Experts of a small language model.
Experts: 128 experts in each of 10 layers, 32 SwiGLU neurons an expert, a softmax router, a shared expert of 64 neurons.
Training: a variant of Adam for the experts, 239M tokens, 6736 steps.
Below are experts of layer 4 (counted from 0) of a mixture-of-experts language model. Rows are named gate (a neuron's input weights, with its number), up (a neuron's input weights, with its number) and show model dimensions 0-95. Each number is 500 + 40 x the weight over its row's rms, rounded and kept within 0 to 999. Numbers have three digits each.
Before each expert's rows: "comes after" lists some tokens at least twice as common just before its tokens as in all text. This comes from a sample of Wikipedia text that the model never trained on. Tokens count by the router's weight.

# expert 65
comes after: "1", ".", "==", "2", " =", " =="
gate1:490493487523482484498519481574521449533514483504533443493492489443516542528457545448527475583535447519514537462358443454571547559520493480495461486523510495534454501465514484390487514464516537489514498532487484476448517529521513533549610465499533514542497464470539572517474418471557460496
up1:514512546498545502494447535466502594459480522467499504490517516562513530466531473545450475527509584489464498504554568526436473408430542550419540501446555445488524486492556494535496433522490444588453469498525526492528489479526473479468490531456532492497490594527465463494497557514426430527
gate2:511549583421469500501463545486511502517503557515529514497469387485479462426469486500469572495574525562487528518585550498494480482509482488468476503512461509484455516592498495492494462488481512419491533591566548495540495480515474508463535440466480571561465528434479542481577497489522445484
up2:523502426521490503489529466457464443502507492498530469504473543567490549544505465528512412572460476418494476494450509452506439517426503471494463473454537548432523548484501505568545565593476483556567427497520414511512485540514511479501500494501498489476568554579453513439475504512510533550

# expert 86
comes after: ".", "\n\n", "\n", "s.", ").", "\"."
gate6:485529446523538508517527462516584482462501559520539532471516457416480590504514423431457481478517524502494501477497529572478586485577509482476513521510514535497463525432443490496487515550455531473453455560515506534494538602564488439521520507523452444467517512416539472534470432510454484517
up6:513499512572443512529504447479517489469435551467526454524520523464508568477551453509434431561548514484515495530539540551492534473519443477531486455500510537479469530454422444547506516508513542501534446494511491541458576428543466439463550597541493479541493426427539482556461480446503509471
gate7:462527505563520503509523487456530508511464454492465467531433540450560526515562465449503450550485547472506559549459549562531566498520505502509584483457522520489504507529480513493591508541462444411444482446534499451534451459464411541557477513492476439532529531487446488456551542520534474433
up7:489546531535462521524473467453459473487456468480498460572448497446524563497535439455516504585492564556519545435504565541497555518516499482516568466443563524520481535491455502466541524553493496442458464443522487468522447483456447527544526460488499415571556508503482476435558565537492486447

# expert 7
comes after: " | ", " ", "; ", "-", ": ", ":"
gate6:556477538534468546436524502407469440437442471540444485484439470474537534483491524539497538481485496525442475540471477509454543509513465492514483459501541504536476487543455532521472513600485531431534491511514486438536513507620566508569432492498525496473540486475533536523527593578472488526
up6:534522500482522492451562504467406480500470516494487463480514521460551558492501447460552537541499463521531493399492419521447551519503467466466484539539515486566512458559458501485442558538514551450541534472565517486482491505531580538520439495512448513450515406569504493473500570524490584492
gate7:501526461464515472432560462447558480533479484488543501440534489458525493499523500532557505508576548457482484467590493549485499515467540442429484456574530564516472508532501481508431524627476479566479511519453450518532492455456546526479516517563478490487540451526475502483433530574463516558
up7:504522483467426486495498554506418486500490528488512492511523489488505506521506472551500570461511502498562503349509501548490492517417567502530474518511460510490466463466475476456516561491512586455406534481527573476485488522435464477507440495439494519530456464523505516518456542539491500626

# expert 30
comes after: "\n", "\n\n", "==", "| Party", "°W", " | Pld"
gate1:500465528456529489514448476538527467485508518486603480520465510534461525566482508468498551466386448490547463554525565479527434564564507541482466533468528437497478554455539460526426445521489556470439576452550544467469481504439461481460471542484473483466537471532545509514467555538509516491
up1:510453508454546474512447469549538480453524508470599509511465521561465550541489481462465566503406488473539475550538557466516463562557522550489470535458546431514488550475542442545432474522480547441423553466539566471481480508455468491470479550482505456449522456536568491503493540524495509474
gate2:452471450522495575497551571609520514462448512502496527513510449517452530460484524484554536523557501543500506515481536472494437412470557513517558523547471553588478420511447500382521493465458520459504507497518510517526501560525482564517478531444543499517505471441461440542485495472541507466
up2:588518525472484451513412462436450454542580522473518459503536491461510498548546513426451514481412518481505531494495507502493579562485420515501490525473496430448511559456548514548441515526558493446476529501477475515532482453496526442439476495556435484482509516533571540536518557553506512530

# expert 111
comes after: "\n", " |", ")", " |  |", "ft", ":"
gate1:451477422549483491527479512468575518495585482452483467519539539454496517560553472489518466443517538457453459561494462473543497520462508456540518430485447530517483514521486540603475474491526566476537532511516510449492558514492391531455504512527514456516487510538507457473508416476383508538
up1:591508546470463493468542505492421470534522433633510518455524535548507445464470528490519471589505526478401493575487483472498498460527535486447484499500558462518513519559529480457547467498510442543477452464483467521527505457540524417502509538503442505513501558486446528520482561509572501485
gate2:531510494454505473402506578557534508440495540458538504517518473450543460457521517464574546514504497483562543475474623508469455499420505482515470539497483535536527448497506459434506519468438529482478492556473562537463500466441529481534494515486474532499555578513500500574476498534417570517
up2:499496473448559510488504512470479501440544503526522518497516536425506434518531505409522515462567453431523545566443513498565436431466546493477433531503494431514570443488510518432491467494547532491520572543481521570480517559486524504466464544451468504505442505541464538566466571460473511533

# expert 87
comes after: "\n\n", ".", " cal", " Br", " leg", "3"
gate1:520508452463506500447454559481495529476564474479505487475484528534419501448492507487521560496479466438567440536535485437546516504458529503453482512597461588542498559451510533512444443486495518573478483483522470486475459531427502457532514536477491558443438528520553418544566567507530512523
up1:484476544500469502556496468472451389496498489474458535540502447489591565515505516498510467505475492573487525355520518521404543477553437528521555494430514480528526458572474484475545577482514504462518504496493426466444541514561502529491515514548508451447525475471497552514490492520503519500
gate2:528538480520443458455465535536572551480429496435503522458489538518562516504552500570561487507583483428491460578458486508575443494499489555550495487420498400514560517583488455541484500516531478535504506514503527491451480415498492465469494501482496532518483478495513547569447472478510489434
up2:468528526482500544514534530507483401481457581544511532461544459441493520499485526558475527511566466514550544460522448500469533545450444455467513495537468529448399473526513510526555476588474507470524493482477526476534526429464577525498539477483462446455505406491518473432502595498503474513

# expert 55
comes after: "1", "\n", "0", "3", "4", "5"
gate1:452476463483443484463500469418545435476509492460452576533557483461492521495542501451521544437472495458430504535486488560544468398476550530518502486538608507524496523502535519571562452460488487490489539527516469487470556513448480519494517546504526505418589475448509505458506435435512491512
up1:476490511491456495471495485437520452473545556513487507528518491461435516494486497441478497457440461445435463550492422600551484449453539565497482491559490544496552493507526581525577467475471515479496498527542487477507578538465486548468432515512557494441574433462524522501594470492472512534
gate2:502589443465469540493514539540501552522506539423484498451512498520522512398509525511474470472475496503520515496532464494513449431508471484525504519497466426461548515425505555507532485480449496582460491469559499590431458475504473374485468517531525514519458509569545508520570511505432535460
up2:588566534468512480480544564474418568502472512489520468449436515513397462564438503537546478533537513523477501485608447535484477508372519512479487505474506490486493526513482503496492572493497519545507514496486460474504544456434521435548454538480484565485456512416506520518488543489500503519

# expert 126
comes after: ".", "\n\n", " |", "2", " ===", "==="
gate1:479506525526465495531476572493483509527478508525522477509550580510565490546542540462541523391529562526507536392530481544486569479506526427447514444526531492507450457466543516489502459429499545463487466510469567455440454454534533510499491504511485514479515466516612436533553519477555482525
up1:476458470509553541490532506509475425416416528564500561504494527524524501549481497452549468487546435504500465534532492562507522510511477484467494529527523505476506440472540506609509450531465489510505532492467598535514409456500531488571506430531517438456421456547552451490537493547475455496
gate2:497453425565537547518596454532460506494552451557554512531514500515497503534501468465444520496461474513502514598471435464494544501490471460479501497514520535516461528531438481494515517491527538396497487442440460512528518462558547537593416525535434497476515459571491481515510552523491426511
up2:455480485518487563477533496582464546482499529490542507468517563510599542500487516544499494586523488426471440469477544540431501475514519471573545499500454453438530465541571444485572482511471476558513471421464490481476456511536458520524514479504531489464485477572439463526513507458455441582

# expert 3
comes after: ".", "2", "′", "°", "–", ":"
gate6:472551383510578536438507493523645550460481536484491513470556539482518479523485472479540488503494469483492489512508513499536455415508548478547512522402471508500567422522531507485465495523513453500458503540494498561402479484524552554469490518476509527509505510478430520512472449530448470538
up6:494517522484468504521490474582528470522510474425524579539540482498540522484536556498453445536509467484503453421508599534408445464531535481539535487393479442576523454469546430507462524467473481534466520428559484473498494495521566529506522503448543475474512505529566538484498541549484480513
gate7:479508515503473481474494490487465461513444540542513603491510496551480525391468586507538514477468531531428548461559481488512498527473514528532588539502467527480503480563503511565524558528500535495538498468487501566485497456524569474487464430494501464416467535374460460497504533493485560458
up7:553535583539458467494492518546374526584540523539515473447458438497463511461466528541459491541476539501555476454506510426471520561493497487417569495533463479504430515522466453508528493500500502492546501467463452489522531492527525437466544505482476524522595514506568550498526591514507534489

# expert 73
comes after: "2", "1", " | ", " ", ",", " in"
gate6:551541435572574502475493429457547521540522554500530484547510483479516537494499486467431474514427468525513502545493500503475507446481490530468445529529514548453402531454556503511512486469444489483498540542522531569522398366482499528511560451486510464551503530483535448487521470486507438501
up6:507573600537552533543538554521514489513448511466548483404542526489519513476517511501401545532496550478445502540487534535450530463505514472489447459488556489407449483547501435512483442478498529505526468500521499535545412451497472520449565469439495485569529552468517512443547515494469509465
gate7:443483483484543521512460537519500420521597466495483472525483490472489549471460447521535485573462513494478475451507514490541480551487481495509482555545531509422460491510533553507555524622509500471523459478465487537465519480457562506585456572495431495436518447507507419467484533437508489584
up7:474470451543498522536498510529524486471513480479437605514470549557551553505490446498495478471491465493530513449455517480549559495557504560490456452550500458473539541401571466427472474471500529543535510477492522505461491530509442521493518495489559509451445471502558530403609464505461445473

# expert 93
comes after: "\n\n", "\n", " | \"", "(", "/", "A"
gate6:530541520416480438408424502507535528537544440541526525536475489483478496493513504483489487518476433487477472453551457462505454495533502519483499508559507465534458529513528530490472499471570464433533563544546483502459545509510385481469505600526516511509448482493446597549517474550583520519
up6:434488541499488558506495514449453447496502524506518407469509455474488457561518545403479468451504500446553494432514509583496483548496564521452596471512469543530514499500598498456517529553479520544525522518414479507507498499423560437502472538468524500466476554506482477538469555471552483507
gate7:482482515580519456564553489436542422488545499509469528483526457542441581503588477440492553529536469468462510535522551548484431560489453460480472459537530442461505466514504481505550472460515488545521455413484451498527430533519549505479437492568521527508544505531573482516533561463507511508
up7:476565534543503452500549474411558452443529507479522482472528461457430567522511474454512552515552474481541522508556552544483465528506428482479495457481521474450484479527511549539552473473492506548510496431473450496467480509465516591382463494522474518540517518522592522588527555481517476498

# expert 34
comes after: "1", "2", "8", "7", "6", " ==="
gate6:459496586501451481529468575508505536494503521482501554453480563479516480546545474485499508524546499460510465482541444498510529499503489596439574500455415456530478416487531508487501532453462519468507480437441488494545454593558560551544461492526587530425441500493520522457445523503514494497
up6:510445457540489531462492502506520510482508471551485463483440513577448445484445488549452377485449492479440524558458545529512496496518516492555481506516539514410510580504437474506499460548555474569502512556491553529491560523445392470486518546487456490506494537444500506559549494530474512547
gate7:505459494493426532534501455496429508471550482505468448507472576521580517561451508487551457524487512484477509467584398514556551554514471505471523513520437474489485539481484487492576503443505518466597445501493485499525537516508452493487582516420499492427466505468525530495509439525491538595
up7:501427485507519513516515508554555503466480496602496473586461546566556511521468518470419438491503509527449497564519510498581503493529552506577491527479443479488481499510484509466527469465499460456509480483403486515489452559541498469568516565492518402423498526481434469507468420481481509503

# expert 104
comes after: "\n\n", "\n", ".", "-", "–", ":"
gate6:465550500481477505520560460535538471482420496486575530504489557493473424494533471480476478491519496466521474519536463580520468475497530476518538512343514467525556482527560498480427558482449496514475523520504536467455437503561529552506495490532489538458543565497417527455462441465440486545
up6:505469488519431599430440440428482535438529514554437497528469552570482433504482485515495440512543498458462503497512482585523495555448515537540475561474510542469559502488480491447493535569460486529525511483522548470498457511600451525505508508483444484435539554496538507494442489434525519502
gate7:478574515517485530534490543500589567547580467505538506495580546504416473471470487531535474546522519428485511550493505528428443469467477545479516459500491468442534550485477461458564479466521567508519485484518501534464456502477433499495568498540504503458418529384504509530487462522436509467
up7:544409490458469435485456442549437430486440528462430494540409464465564505516485463444527508449485451584502500411550503476510532506550515516516523479484564531545503481487510548547448499521507477454477524543516513457532576551510546498470510517455507519565550507544459534474510513533553510547

# expert 13
comes after: "\n", " | ", "–", "| ", ", ", " ("
gate1:467489508490515507581562540536518496492517504502516524444568540536517499421503525499461518545472469506553456514521484484504576475507515477528466468546471438482455552486498445526443465480477538509469530425397515497510487487599489506546552466504568467424490428493511416456578462428516517465
up1:496463530447518481475475513494569414468526508488484551580506452509481459439490543492473492507519440552519549605527527443589504433524526468498411476471495489480528471470453540521440507538527555467487554466512472553466488471527541512598510470527447503483526454500524437561502521532536502432
gate2:475521461501563507518514437486545480514551512529514438506435491503519469540501403477530521466469483477497534486491554420572553500447567509393473543556536450461524489486435534453506513480555483445449506470485490547460548595451537506457481559494436544545522501502556519511500553524539508519
up2:525447528478548517512530532507502475486532499494528512538429438567462470539454521451559492458428502502465513527554468503513537519461555550458484476595530460515490519462465529450486485491463522411495543550440550519521533531542450484494536466492357504493568505431468514462517481515547525571

# expert 127
comes after: "| ", " | ", " ", "–", " (aged ", "2"
gate6:518531476514546519555459540510535500420505527476477513472524465459539482537523442517472540490436489565462503426525487487459510496472551521526514478489560461503553508504475479588485487579541532486482535457510532529455412418532485548539564493435456452505497572518457455438463468502441516601
up6:521509472458447444416489463476540468525527471442514512459500529534559533498499526466555558508487478469520516515525493540486415457513522476511524520445421495598529504496522500483454562470586430458468482588541494558485490473481482478452493508518512516507487442516542551546522530631492493435
gate7:521470509464497459483515509482503542501581492514500498505462428419469461523494504514471483485508492525457485464512540464482476493522550523513467479539506514571456513561492486496449422447451505479482588645562583480451473541443516460437584554452523529492500522444475534561480531518543525489
up7:448525460508606524499463474558483533477482482506510534515508515519513540497586479534452493533474451497512480522525461521563547431501539534484533509442453445487503477547501396522413474485486499527516434367497497570507478498512569516544518461557504518574459460519529507489466486465444470540

# expert 94
comes after: " =", ".", ")", " |", " ==", "=="
gate1:461485509512536489580524546581457420508515549512470566424512464527550484497503497443584543488516426434507460429515479532486492514492548491431516515574470466518540496481533486533481497467409539492480477502505586422541448504489501512569511399478535477529491462544547492491470520500504500488
up1:471533474545510525603521515544490495516453582492467531432521462591527560491514487440509533504522478411500402470487499513447492545474525473487493471540471462514514487540563454528502495455470549565513431500506517454499491523470536474546482487502548555461506469531539488465469434372492451497
gate2:543476450409529521492481472517521525446510533467526521525496515505454495487507557464515479590472508569520485460511568470485443476561569524493458575478499522536503441467488575444531541391470506441477532504467461497431493550517464435511471543497496500401547460515460467519470532486501547436
up2:494469516548483475559486554509453521518518478460463519495526551454527513505522452518502442531497419471498466462498532495479509509470518519505416487526536424531560506490445481559474560550397481456560400451531433468561497470515509500610583491507520467483515500605516493475508513500525533507

# expert 8
comes after: " | ", "; ", "ov", " ", "á", "kov"
gate6:574461507517504526444550549527512496506464493482489576445479486448439443490551524497476486496567492513455488436480444485397525499475463491537559513393481465530561452553467561470519493501453527520453545581471510502517508475536536461498427561482527503486454550450446547511523426493489495515
up6:466591496498471505542476446466500466506530503556528468514517515568526550543465477519493473516472478508533535526503522532582466507530564484475457466607491522433442577488538435605504478526521450493551452418542443488482489538490477536467563451511465509504523443525533453438486569487505506513
gate7:493535480467466526450486522540527479502485480527465441538481498522528558514474567467547459519514538479487542504483492540567513510514528408511526527480495541507417477539550515438518383512527476517537527486494470457449556451477455519422479573427486510444452618467508449517548554473505463524
up7:532558589453435513418469578502470480501483488512491460532474509484520537454475524504557533482539544460577529500524489552540542550493541442465551533523505548470383488530500532468486468504528543491504496468487520471407533477463475492441487536420469512475506544460558437484533584511514460526

# expert 37
comes after: ".", ",", " | ", "–", " C", "id"
gate6:543466465532583462463457487513457505499476499497536531472486458497429524506467479463551515499496524471589541503567537518494523509443498425446430536491498459565516533504473472586516472549484422516510539482618488487489472485498521506503575486425497536520560525510460475540421556493543449453
up6:486513515493517480487498516548479438526478541474533551517535459492526515489479514507560521481488458483536468498493530521541443505416429502527475492460432462561541501521478492524528487561442430519512508482596484478504489494537470538456570536435487482618525524560505492566435512404527400544
gate7:572482550526554499577500528554482495503486567519545503448530450547516435479565544483534482504388417559512512560464507458497551514532532495485512538541440442506438573459453448491495439472498465492500444490443605484502509499507538479478457454448497479540491507485533547496509478552478489523
up7:544517544536544512535511513544548533484492563493541462400553536507509424434577508476553462509480437565464495521469493506525522481474546490444478531549471495490466570566449482479454429474462452538448424480478615487534463493498553517475483494494490467556459562501506530483508467548486522537

# expert 20
comes after: "\n\n", " | ", "| ", "; ", "- List of", "–"
gate1:503530460536509543551526500472500489531474516495449492478566511524507550530488585469518453521522516495561491532441459479496472459475440488499492473535472529494433449525537441491572483509545547460489491418462544554506474433486484563474563453491505440523473502543537503482489508414359581531
up1:448527498518516550539499464502500458499417521485497475471568476522502496444422509500484505495517447540523527476506499517556508532493456506554466426508453477477457594518521465574479484533510517494527472444552534483536515424528495600510544415501480491566538461590531497488465465462481516618
gate2:373543519454443488517466592510466476482477448480491523471502477442540532526519500488544554508514546492554559452578491545462481474444476476526566515442507555476493496480532439405475456521512499526494517488492517538378489482478506456464484550490504506480562489508454520565444509551519525532
up2:508479483546480434501462467490452474450503499517540509615490481408522488505505432514490438554525444557531491519484544471534484511493462536606480538558545500490523502515489512500471570512499434401474518464540432504533483507563535497538449495532459464519552452526501539472504540490613511498

# expert 47
comes after: "2", "1", "0", " inv", " cred", "3"
gate6:505510424502482492426458491518588509472480569459498531534489441474510566498489541490520534415482539480455522577491459493552527445512438557515485429534480519506480544512479557549482499512544513412455532576512501545467560498524438554478513458503500546533541548427497516486521450556502435536
up6:500500513481475514507479524450572512448602446424425474494540484503522502589489469440484517590426483448542423475529530533504482479542506498476535460543537530501479404488490525470496457466443486557505483491489424560547462463503515508486538568514562494503507518507543500483524555488587473477
gate7:510499512490476494520529508501548439469527534361404537524545489492584492500541544446531491505530446565507481540512432549450473492530539540540496479431533530525520513513541528505461445524474539417513485482509448561513390529556511494523492433489488473559526498502479524471442451479512502460
up7:489488481480533520530508559493528486477465542471475508543495490509602478449527463493482450470554421511412421483492455573493503508507577528584503520394496509494602457547512502511489529568439499521483510563532468510493464521557508440494482474519487557487526509563567484476438468470469533496

# expert 22
comes after: "2", "1", "6", "3", "0", "4"
gate1:482557515546466530595517500553542422458521544498440547503537415525530501501476559483488497424514488478490492536583510464472488517560524499460481420560478504434480591495499486513472474524579552386471549505415478500508496444510504537539520464504491472502523479505552474462502448467485492490
up1:505477473455543500493520488539505508467453555470489561497525518534536499472482539423508496563476548438487487543480466524501485441558520504567534546406515500529475486418549488514512521452515599491488525510523531563432513534558492540563489498456528481446436551475415422518483408465472514497
gate2:497474419568545582541485522574474528470486484516496467482531572521547460466566484554464504469455556483460469524455563500462531562503445464506519478505526470470398452528491444495483466483550435514479486462438517540493518508474524463527544461540519495499478474591577526454549574499547488503
up2:471545601395468435478509488445548506509482515480535511491493448513458565545441514438525543485540430487547533468533459500479542409480488538438488498504469537549506525456467552426568544519485557463563507529509511457520515519504454540474499511449442508493526526430471466535482454509526505568

# expert 10
comes after: "\n", "\n\n", "–", " Per", ", ", " "
gate1:506527510529439572522579516557451458532460483515498391434550566545493458500520548538476480473522446477557453516531553539525540534483509480489495511574429479503501518473532470505546490470503455489487451452478496404533436494394482537501496482506500513507483512557522492420567517434483483483
up1:533554477570536582553582526569507537533486505535479465516497528493593503457497470450477520508497508509526468503475487534478568539517526519460477509497446497434427531511462487487499437456504518503445448511458548450528415528497442468518546498462499471496464534528522406457581401482458490471
gate2:511476535519548520457522469531509499419433545544497457494474511484546421451495467527441459522543470534424483529517472527515455521451450490515463522500495523460528513589525500516565511481433411474499541581556536529525486487502519450412498534487471535548526611509450542443448485537509493493
up2:448512512479547524511518477550574540447503544472469515526507476541517449459480461496444550475504609444443478532500477483468515470519473597559502505461533491463517510548527488477516446471506558508416528575472483515451510533506527514426488582493566517536483526409436481517495434483445551515

# expert 21
comes after: "\n", "\n\n", "R", "; L", "; W", "\""
gate1:507406442520493471509499435469538440522410551499489476488506453512477510552480561398465578484577497489532509545509486523547481546474444524509509498461538536496451489623525468538503428465516499501467559503423506561534537507546488497515469479509460535544518507535432508491508509438476469539
up1:575412478500508494501484474486487433523512486441484514488422447488496536499450517518462485442640517455489450480507487497514418559483463543456591499513511528507518504515555490547541522498449486500445535540433573523507505459568496563566488490496486519488443545435476453473526485549501473507
gate2:470471487551506510449483577514491492475557453519533499483539558493536540519514461495493470602499503423582575517438579418512449492454509452507507562552436466445489493458503455500497525566503428503496507426508492511527539476520487536426429536567472492525525454570492495494528535478501505514
up2:525483459539533559407540511532529521486508487521510474479549541510483483551543476583475452615502445489508521494417588501499440482491450480482491511551504481461461467408536476491551523485447430538571449462530521498497526450483484478471441486544487506494553534565473472452528476440557507501

# expert 120
comes after: "1", "\n\n", "| ", " ", "nd", "II"
gate6:517545549535439460469465475448518468535565511546524490552507496481495534486567513518409504503505428478545459511556550443522611461480479498500523576514509469532479448503485545479510423599493491548468441482462549491422530437528494524446484530563489467547550512472482562527496480524488466492
up6:491484536568441452482448473467512502498585492546501554528479494526475532479558453515437487515554454520525451496497565452535585518465450514505520577512490479539481444496490546468536471577482505586462424500475509459465606471526542528426444538582500488511496496473529547491490539510522461513
gate7:499520472529552583552543487510485516486507530521451517424490493503475507493514448439502572424482499530465540455484456488464556577526571569546427479472530439464466542468532470519500470506517609508501466428517513504466524477473492557540561416496509482507503492470481424463487438454485547541
up7:491498551477434551410551571515535541507468432490546500542434532526473453522477552556474461581551568492500455533464561525501431539465429475527502495469459510521493491510486477407474513488480455515470520521456499444518528511555505500448494578430509519446534477458469558563525519525506465533

# expert 44
comes after: "\n", "\n\n", "E", "978", "95", "G"
gate8:491484442559543530554500514458510465430471567507437432484538497444520514567512502498480553497532491499490601557494469487455543459471530506428491509497518466529467555488457465487485508602546529453510456482521525509518497434477442511518553454471457484542435550450569454490535472552491578455
up8:511561497496519539513465472532479570522477563547533479499547485528496513434490571616473434531532556505395503580505527531517460470454436505489518554450451459431505452528517428475541442530517465525540502465467497507557479437563501467496486477481453516456545531496496474489521503504512424462
gate9:485512490478428511489504521504568475482476617450584517490527484502479438452520518545453504473537495458454484620483534524575404507479544509523494443454533477540555414515462477533512467491506485537466493492530502559552470508456513519477488512442514479523533536450412553520433501482514496518
up9:500517490493564503544515496512434494515532403582414490457496535508498572536478482451523484528468489551506519419503499450422546501504487486463532565564464509468468545468591528478489510506502447495588500523451496435449516507556460474504521481583487494430487497557567425459507485499505484494

# expert 33
comes after: "\n", ")", " |", " |  |", " Apps / (Gls)", "- Genus"
gate1:554526544438494481529452525442475478458459476524448477424505526514495517442451534534452491507562571520515430481601492542467475447515465549512517461504537474492466555517476511601487462542478515545512506521526471496475539488452548562480521522486511470577429553436501546484435560493544442474
up1:517550436527431537549542475508554545463453543479510496443490543539536541511450448496510513480547526456451466474525435525534485519447531499543411485522558501446499504538457521520524438556492539545433505565484553556461491471477465537472551540472499487530427584478430447488480424492455508516
gate2:440534472493473459515479471504461493444506554481490468480503493507479458483490475526592503462562461557472523479521497467447481536478514489423441530548534543535495522507463594481452600603451502517506526503568474465523540517485387478475529521495465492569531534569543518485447483536565522515
up2:453498474553485508519494495571453526469473596498562498499434541483525522513490450496512468447477576504483577491504469427494529475479573444431466487464531453526479539490510520471497525560463454483441549467599509552559516453498435528525525495511496492602532583457488458510471459498530522518